Below are experts of layer 15 (counted from 0) of a mixture-of-experts language model. Rows are named router (the router's row for the expert) and show model dimensions 64-127. Each number is 128 + 24 x the weight over its row's rms, rounded and kept within 0 to 255.
After each expert's rows: a language model's description of what the expert responds to. This comes from a sample of Wikipedia text that the model never trained on.

# expert 20
router [204 134 133 134 135 109 116 177 112  96 134 126  94 163 137 113 151 114 112 146 132 123  92  70 140 128 140 152 154 171 112 145 135 154 109 132 159 117 111 141 113  92 137 125 163 114  98 154 151 150  98  72 121 102 147 104 136 113 109 143 114 120 133 128]
Non-Latin bytes, separators. Raw UTF-8 bytes of Cyrillic, Thai, Bengali and accented letters, plus spaces and table pipes next to foreign-script names.

# expert 1
router [117 145 131 152 107 161 114 127  99 112 168 122 123 176 138 159 156 117 103 135 107 110 175 101 130 118 115 154 167  95 140 115 127 106 115 107 116 177 138  98 133  96 122 139 167 105 111  91 102 142 112 114 166 153 118 158 118  86 102  82 136 124 119 111]
Plural noun endings. Word-final suffix pieces, mostly plural or nominal endings like -s, -ers, -ions, -ations, as in ratings, detectors, users.

# expert 17
router [160 116 112 128 117 181 112 154 143 142 168 133 156 143  96 101 139 110 100 103  99 151 146  94 127 165 151 158 120  95 136 103  87 148  82 104 168 144 145 124  84 146  91 117 139 116 138 179 125 145 112 137 142 124 128 154 134 128  98  91 151  91 111 141]
Numeric punctuation, table figures. Punctuation and digits inside numeric data in tables and infoboxes, such as decimal points, en dashes, opening brackets, minus signs, percentages.

# expert 2
router [163 141  82 155 117  81 120 122  85 141 102 152 174 103 113  91 107 152  71  98 107 113 120 140 145 129 155 120 109  86 110 119 142 134 149 127 104 112  96 149 136  92 133 115 122 152 140 134 127 125  90 124 169 109 121 155 135 139 130 127 143 135  86 148]
Place-name pieces. Capitalized first pieces and inner fragments of place names in geography text, such as Sing(apore), Mount, Port, San, Ar-i-zona.

# expert 45
router [109  64 144  95 123 127 138  88 146 101  98 193 157 130 135 148 129 126 105 138 113 118 131 140 125 142 129 106 158 151 141 156 101 124 148 143 159 161 113 101 134 125 101  97 105 106 143 142 184 112 159 137 106 109 137 102 160 155 127 144  74 107 135 117]
Clause-ending punctuation. Periods, commas and paragraph breaks ending clauses in prose, plus clause-linking words like as, where, when, while, because.

# expert 7
router [114  82  92 156 152 139 132 118 133 130 123 140 110  95 117 111 107 152 147 129 146 131 145 117 183 143 118 122 181 161 171 140 133 137 154 140 169 124 109 136  98 155 178 189  96 146 144 173 121 118 140 112  88 114 116 129 120 159 133 107 138 150 154 108]
Articles and prepositions. The article a/A and short prepositions (of, in, for, per) starting a phrase, often after is, was or a comma, plus word-initial a- in affect, awarded.

# expert 6
router [ 92 161 155  84 109  95 164 122 106 119 123 156 176 119 157  66 153 154 129 124 121 133 118 176 116 175 155 129 144 113 109 141 133 124 132 142 131 103 109 138 166 119 116 121  87 121 111 129 114 149 107 124 195 101 126 138 108 141 157 146  75  99 141 152]
Military and proper-name pieces. Word pieces starting capitalized names, especially military units and ranks, such as Marine, Squadron, Army, Field Marshal, Air.

# expert 39
router [152 135  86 154 137 144 161 172 107 164 119  80  68 119 140 116 132 180 134 173 155 101 165 144 104  88 143 117 109 114 123 177 142 147 159 102 131 184 114 166 100 154 124 117  95 143 145 122 136 137 145 106 129 110 128 108 139 133 134 135 119 129 111 116]
Table digits and parties. Digits and labels inside result and election tables, such as "Party" headers, U.S. abbreviations, percentages and final digits of totals.

# expert 53
router [ 68 130 138  83  97  96 101 126 136 111 126 119 123 113 129 105 121 121 114 105 103 151  89 159 111 159 102 139  80  88 118 221 102 106 115 103 158 146 143  86 119 164 163 147 134 127 142 111 142 134 112 126 136 110 143 119 128  90 149 128 130 149 111 130]
Capitalized name beginnings. Opening capital or first piece of proper names, often foreign personal names, such as Qu-entin, V-inko, Mar-guerite, M-etacritic.

# expert 25
router [102 108 143 140 138 135  81 107  65 127  97 116 130 157 158 145 128 146 153 142  86 101 117 112 126 113 110 111 177 163 139 158 157 105 100 143 124 197 128 107 118 145 114  97 159 111 116 148 110 123 160 135 137 156 117 104 116  97 108 103 121 111 124 137]
Defining-sentence ends. The period or last noun piece closing a definitional opening sentence, especially taxonomy text like a moth in the family Geometridae, before It is.

# expert 12
router [165 174 124 119 128 176 151 143  89 111 128 133 121 146 143 146 118 136 145 129 136 141 175 153 125 147 168 111 101  99  94 137 154 159 125 123 116 172 108 128 117 154 125  98 128 155 143 165 107 113 175 116 119 143 154 139 167 156 127 166 164 105 153 121]
Table cells and stat abbreviations. Pipe separators, semicolons and short abbreviations in sports tables and stat keys, e.g. L = Losses, Win %, GF.

# expert 60
router [ 97 124 144 101 147 132 148 128 127 139 158 142 138 119 162 153 158 151 121  93 154  97 124 165 153 160 153 124 144  90 127 167 141  61 136 126 151 144 138 118 155 116 133  92 159 125 154 127 107 170 185 136 140 128 132 136 130 144  84 136 115 139 127 143]
St/Tr consonant-cluster starts. Word-initial pieces with consonant clusters like St, tr, Gr, ph, often in music album reviews, e.g. Star, track, Steve.

# expert 14
router [143 129 143 139 106 138 118 159 153 102 181 147 103 135 136 147 126 130 141 118  93 130 187  91  86 151 130 148 113 113 113 134 142 134  84 115 115 134 120 146 138 141 123 104 135 168 138 109 135 134 148 152 109  98 101 101 148 100 133 133 136  65 113 103]
Infobox labels, countries. Labels right before a colon in infobox lists, such as Length, Born, Total, plus country names, heading ends and closing quotes.

# expert 36
router [120 145 107 144 171 140 133 131 121 118 103 138 160 135  71 131 141 131 140 189  79 126 189 132 154 128 153 121 134 165 127 144 105 169 155 125 141 104 111 100  78 114 129 168 120 127 121 188 161 124 129 123  90 101 106 111 101 159 151 140 152 159 106 129]
Prepositions after verbs. Prepositions following verbs or nouns in running prose, such as of, in, at, from, during, before the, a, his.

# expert 40
router [130 109 118 133 151  70 111  99  86 163  77 123 132 152 169 109 134 124 128 115 107 115 127 124 135 156  73 118 166 143 138 128 121  95 132 130 108  98 112 161 145  95 141  98 151 114 125 106 134 161  90 129 164 144 100 117 107  93 129  86 128 116  79 166]
Place and admin terms. Geographic and administrative words in location descriptions and gazetteer entries, such as province, County, River, District, village, town.

# expert 23
router [134 139 121 111 110 134 106 185 178 101 141 152 129 108 122 109 124 130 128 143 112 176 125  90 125  98 116 111 123 134 143 140 110 149 139 128 117 106 150  79 102  96 137 156 143 100 137 140 154 148  71 111 156 123 100 110 101 137 148  79 143 115 124 108]
Month names in dates. Month names and the space or digits after them in written dates, such as December 6, 2023, October 13, June 26.

# expert 28
router [128 118 134  99 105 135 143 100 160  99 140  98 153 133 127 141 192 130 122 123 139 145  96 138 189 154 128 162 149 182 130  95 113 138 112 111 143 105 130 129 165  94 103 131 161 133 135 146 107 115  81 132 136 162 155  98 122 113 147 127 139 114 152  93]
Word-initial t letters. Single first letters of lowercase or capitalized words, chiefly t and T, also f, p, s, such as troops, times, Technical.

# expert 31
router [121 108 141 114 143 147 104 113 117 142  93 124  95 147 129  64 123 107 127 149 105 104 145 110 117  75 126 126 167 177 119 190 150  97 109 140 104 137 146 152 121 138 106 146  93 127 110  87 110 115 139 110 138 150 124 132 122 137 113 148 116 129 111 134]
Biography clause ends. Periods, commas and the last piece of a place or institution name (University, College, Austin) ending a clause in biographies, often before He.

# expert 41
router [ 93 125 130  79 117 122 114 144 121 101 103 178 142 119 121 114 106 108 111 119 169 158 106 163 156 157 134 127 139 117 151 101 116 113 146 155 135 102  91 107 147  89 135 127 170 115 143  79 160 116  87 151 108 148 125 107 139 163 112 122 126 118 185 118]
Common English word starts. Opening pieces of longer English words after articles or verbs, such as comp in compensation, dis in disappointing, comm, estab.

# expert 37
router [145 150 124 135 107  96 124 109 126 143 115  94 127  87 128 147 107 152 117 149  96 155  85 174 131 105 173  93 103 117 124 184 180 146 158 137 136 167  93 116 147 120 139 179 118 164  93 146 169 173 136 146 124  99 128 118 113 176 138 139 130 122 136 107]
Given name pieces. First-name tokens and their inner pieces in people lists and rosters, like John, David, Dan-iela, Claud-ia, Krzys-z-tof.

# expert 42
router [ 90 144 124 152 109 162  90  99 111 122 109  97 120 106 111 144 161 109 132 139 123 121 127 112 128  83 142 127 159 172 132 110 149  93  78 123 106 136 146 152 132  79 113 119 119  90 129  94 157 116 119 163 126 167 133 134 123 163 133  94 130 142 127  85]
Career and life nouns. Nouns about a person's work and life, often after his or her, such as career, film, life, acting, wife, song.

# expert 57
router [117 161 116 164 142 154 145 131  80  82 123 129 151 147 101 127 163 133 126  94 105 104 187 133 134  99 142 146 107 122 100  84 139 157  86 121 116 164 149 159 137 156 153 128 123 127 131 158 108 118 175 116 106 114  89 122 126  96 108 139 147 119 140 126]
Large numbers and units. Trailing digit groups in large numbers and figures, such as 7,200 rpm or 2000 bhp, plus units like million, km and ft.

# expert 51
router [114 118 119 127 120  69 117  72  92 105 113  89 106 133 134 142 102 163 107 124  74 130 161 154 131 111  98 108 143 140 147 127  92 105 116 114 121 164 132 110 128  99 148 134 117 117 110  99 131 119 101 103 115 137  96 139 128 135  86  63 119 120 102 156]
Word continuation pieces. Middle or ending pieces of common words split into parts, such as pen-al-ty, short-ly, b-ook, l-oss-es, concern-ed.

# expert 48
router [103 139 163 135 101 142  82 130  78  96 121 135  95 116 130 146 148  96 128 152  99 107 169 143 118  73  94 114 148 160 149 149 141 102 102 111  94 167  87 127 122  95 106 106 118 104  81  92 153 121 140 162 129 109 107 123 112 164  94  93 133 118 116 119]
Noun-ending suffixes. Ending pieces that complete nouns, mostly agent and plural suffixes, e.g. commission-er, champ-ion, villag-ers, process-es, team.

# expert 0
router [135 130 122 100 127 114  89 110 104 143 162  56 100 138  99 151 120  92 153 154 120 150  71 180  99 132 116 133 113 166  93 112 123 116  98 145 156 134 132 152 139 122 165  92 111 122 142 137 133  93 142 106 136 138 114 133 107 169 168 129  78 125 140 132]
Nationality and occupation descriptors. Nationality, occupation and role words, often word pieces, in biographical openings and list entries, e.g. American, former, polit(ician), golfer.

# expert 43
router [ 75  99 115 172 110 120 133  97 107 123  87 152 118 107 116 129 142 154 143 130 143 145 129 180 170 159 141 127  99 159 135 110 107 132  95 131 133  95  83 149  98 155 123 159 129 133 136 145 130 143  94 100 135 113 122 140 108  92  84 171  80 167 149 141]
Word and section starts. First pieces of words or sections after a heading or new sentence, like pro, tri, In, ==, P-ersonal, plus are after There.

# expert 50
router [ 96 130 165 122 125 113 124 143 137  93 108 127 128 144 101 133 112 148 124  95 178 102 103 136 147 107 134 141 130  89 116 112 102 149 135 137 134 146 183 106 136 103 142 127 110 105 120 134 153 125 109 175  61 137  84 139 144 121 122 116  87 159 137 114]
Adjective word stems. Stems of adjectives and adverbs after is, was or degree words, such as rel(iable), con-ven(ient), more, most, differ, unc-ert(ain).

# expert 19
router [190 132 132 112 100 139 133 151 136 134  95 150 177 120 191 105 113  87 106 109 122 148 123 101 153 143 120 124  96  92 132 120 129 121 103 107 152 101 126 127  96 149 139 143 145 183 121  98 108 125 164 121 166 169 120 138 132 100 147 154 115 106 172 122]
Name initial letters. Capital first letters of surnames and place names, mostly foreign, in tables and lists (S-herbakov, K-hottabych), raw accented-character bytes, and s of sq mi.

# expert 46
router [105 120 114 121 145 139 137 122 110 117 169 149 129 149 147 154 152 136 128 155 162 127 130 139 108 133 135 124  64 148 110 104 131  70 135 122 149 117 208 142 168 104 160 130 133  93 150 147 110 111 150 144 159 128 154 149  98 101  70 103 133 153 120 144]
Music and genre words. Starts of words in music and media contexts, especially genres and album terms, such as soul, pop, album, song, Rolling Stone.

# expert 24
router [146 120 124 133 129 158 144 130 127  98  91 176 171 149 128 106 153  63 126 133 165 174 105 140 147 137 127 166 138 124  84 111 143 101 134 101 135 156 110 163 131  81 130 137  91 149 165  98 125 128 127 116 157 161 151 102 129 135 115 122 170 151 156  98]
Capital initials of names. Single capital letters or first pieces beginning proper names and acronyms after the or punctuation, e.g. V(irtual), L(ions), M(ajor), PDC.

# expert 21
router [ 94 121 139  68 133 144 110 149 158 124 155 140 131 138 114 161 163 153 143  94 117 155  83 168 152 128 105 116 137 103 170 112 110  94 117 118 133 113 119 138 159 121 179 154 124 119 155  94 128 165  83 149 136  96 152 157  83 124 109 150  87 127 165 151]
Word-initial prefixes. First pieces of words split into parts, usually prefixes right after an article or possessive, such as un-, pre-, dis-, re-, trans-, e-.

# expert 33
router [155 142 102 137 117 151 106 122 118 123 122 142 127 147  90 174 125 162 144 181  96 129 142 140 159 119 125 103 128 153 135 182 117 173 142 182 156 132 136 134 138 119 122 147 123 173 174 154 140 157 129 135 107 128 108 127 119 140 160 181 135 140 134 132]
Prepositions after verbs. Prepositions following a verb or clause, before a noun phrase, such as with, by, in, through, along, plus pipe separators in table rows.

# expert 52
router [139 130 133 118 130 113  96 122 146 135  97 144 159  97 124  97 152 143 104 103 125 146 147 114 118  92 142 138  93 119 142 117 118 111 115 110 127 102 166 115  94 135 111 136 126 168 167 103  89 176 109  83 156 140 149 117 153 121 122 152 172 160 125 143]
Capital letter openers. Single capital or y starts of words after quotes, brackets or prepositions, often song titles and names, such as You, Your, Beirut, yet.

# expert 59
router [ 74 126 124 130 143 107 171 159 114 157 135 126 160 111  82 157 106 124 137 100 115 136 118 137 138 143  81  92 148  91 154 110 153 110 150 118 164  89 130 123 137  98 132  95 149 106 142 102 120 120 132 101 154  88 100 148 131 137  97  87 101 143 125 159]
Consonant-cluster word starts. Early consonant pieces of English abstract nouns and verbs, such as dist-inction, str-ength, discr-im-ination, num-erous, eng.

# expert 15
router [144 133 156 156 139 160 134 155 122 104 107 130 160 150 107 165 148 138 109 136  97 151 158 124 161  97 113 119 137 117 139  91 105 124 129 112 188 145 133 105 112 158 149 108  76  89 112 142 108  83  89 139 115 113 153 119 149 130 122  99  85 107 107 124]
Sports scores and records. Numbers after dashes in win–loss records and game scores, plus table cells and commas in sports season text, e.g. 11–1, 21–20.

# expert 5
router [149 133 143 102 115 146 129 101 122 141 128 138 137 153  72  75 142 136 129 180 169 145 130 156 115 147 102 179 113 117 112 109 114 111 163  90 139  95 145 181 167 142 133 140 106  74 140 133  94 128 109  99 137 132 129 101 120 149 138 118 105 163 108 141]
Sports competition names. Words and year digits inside sports event, league and team names, such as World Championship, 2014 FIVB, Olympics, NCAA.

# expert 4
router [131 156  98 100 167 117 128  95 116 141 100 136 127 106 123 123 148 123 132 116 100 148 115 138  91 158 144 140 125 120 156 107 149 142 133  89 138  97 132 150 116 102 153 115 118 158 146 107 124 120 128 135 136 107 178 125 106 135 132 100 157 117 110 141]
Country and nationality stems. Word-initial pieces of country, nationality and foreign place names, plus capital starts of infobox field labels, such as Russ, Pol, Tur-k, Education, Other.

# expert 56
router [ 84 136 140 116 163 146  91 127 158 132 114 130 109  85 116 140 102 122 150 111 145 126  99 170 113 156  92 168 174 120 104 133 107  95 162  99 115 143 107 109 139 114 122 132 136 118 157  63 135  91 104 127 148 127 114 127 127 126  92 166 160 168 147 149]
Noun stem starts. First pieces of nouns after the, a or his, such as g(rowth), cont, ent, qu, c(andidacy), rem(ains).

# expert 29
router [112  74  82 153 135 132 148 148 129 162 158 106 114 121 157 131 128 130 137 142 110 109  80 138 114  91 104 108 140 168 130 118 139 138 144 133 104 163 137 108  97 176 125 148 129 149 124 144 152 114 121 122 121 135 177 143 113 145 179  78 105 153 149 140]
Pronouns and function words. Subject pronouns, auxiliaries and connectives in biographical and narrative prose, such as he, who, would, had, also, to.

# expert 62
router [141 124 126 170  95 147 103 136 125 145 181 111  84 127 108  95 122 132 117 115 141 125 134 103 161 148 123 126 121 146  84 133 166 148 111 108 100 131 112 163 121 143 110 155 157 124 105 127 140 134 146 148  94 124 110 137 164 123 125 103 161  92  78 128]
Infobox dates, ages. Years, months, ages and units in infobox and list entries, such as the space before 77 years ago, (aged 83), 20-18.

# expert 44
router [143  78 141  98 132  95 129  96 139 123 133 120 126 118 131 154  75  84 130 113 113 123  90 175 109 104 121 109 167 112 135 137 162 117 115 110 106 124 115 111 148 166 153 112 150 140  96 131 151 144  91 143 113 151 152 119 135 122 127 107  90  76 193 143]
Quote openings, verb starts. Opening quotation marks after said or thought in reported speech, plus word-starting pieces like w, b, g and man, child.

# expert 49
router [ 90 129 128 135  98 103  94 137  96 173 143 139  89 108 130 111 132 134 121 114 147 162  82 155 145  95 102 169 150 105 126 112  95  89 162 151 117  86 116 123  88 149 133 121 136 135 100 115 105 148 102  89 131  89  88 116 104 138 132 151 131 187 106 131]
Latinate word stems. Word-initial stems of Latinate words before their endings, like gen-us, stat-us, comm-ittee, polit-, ex-, c-andidate.

# expert 22
router [136 139 137 141 134 106 136 166 146 151 154  85  92 104 135  98 139 188 120 156 142 163 192 110 123 158 108 155 143 139 175 109 152 132 121 134 107 125 149 133  86 113 123 101 134 109 132  74 126 136 130 106 152 162 132 154 119 162 103 108 164 151 118 121]
Section and field words. Infobox section headings and field words in lists and records, such as History, Rank, Passengers, List, election, career, declared.

# expert 18
router [156  75  81  71 175  88 126 123 102 173 104 178 120 138 151 146  76 139 122 144 129 127 104 104 141 141 111 137 139 152 133 125 156  90 162 130 110 112 151 137 111 115 145 125 137 150 149 144 131 158 115  85 176 162 137  93  74 166 118 140 128 142 160 140]
Articles before place names. The, its and their before nouns, especially directional "to the north/west", plus pieces of institution names like Development, Environment.

# expert 16
router [133 115 125 163 136 144 127 150 183 157 141 115 120 155  82 101 152 137 151 182 115 129 109 107 127 141 138 140 122 163 128 180 118 172 100 155 197 129 110 122 134 115 153 160  72 100 122 131 140 112 141 118 118 114 131 131 143 105 131 139 118  96 152 132]
Bio opening punctuation. Opening parenthesis, spaces, and words like born or month names starting birth-date notes in biography openings, plus table cell bars and numbers.

# expert 61
router [156 167 121 120  94 139 134  92 148 111 115 104 102 114 121 141 117 139 113  92 118 105  87 119 148 166 124 123  83 122 122 180 162 120 115 130  99 114 115 107  95 133 132 126 114 161 108  99 102 120  89  99 115  84 109 103 148  97 133  95 101 165 118 117]
Arabic and foreign names. Pieces of Arabic and other non-English personal names, such as the space before ibn in Uthman ibn Affan, Al, Ar, and mid-name syllables.

# expert 58
router [117 158 107 164 118 146 155 142  99 109 141 133 149 129 136 113 147 136 150 108 132 131  88 144  99 111 156 140 150  79 153  86 114 113 131 120 126 156 118 170 110 124 140 108 133  96 103  75 172 111 183 145 158 121 136 157 118 112 104 121 155  87 167 122]
Common noun stems. Starts of common abstract nouns and verbs in expository prose, such as feat-ures, kn-owledge, cent, organ, educ, design.

# expert 11
router [172 110 168 101 124  92 172 151 180 104 120 111 108 112 131 124 106  93 126 150 139 118 124 129 154 124 124 138 128  84 141 141 139 148 127  97 126  95 167 138 100 100 155 128 103 115 173 147 154 115  97  88 122 147 118 145 156 120 177 118 129 153 139 144]
Capital O, lone letters. Single capital letters starting a word, mostly O in Olympic(s), also V, I, E, N, P, and stray digits in tables.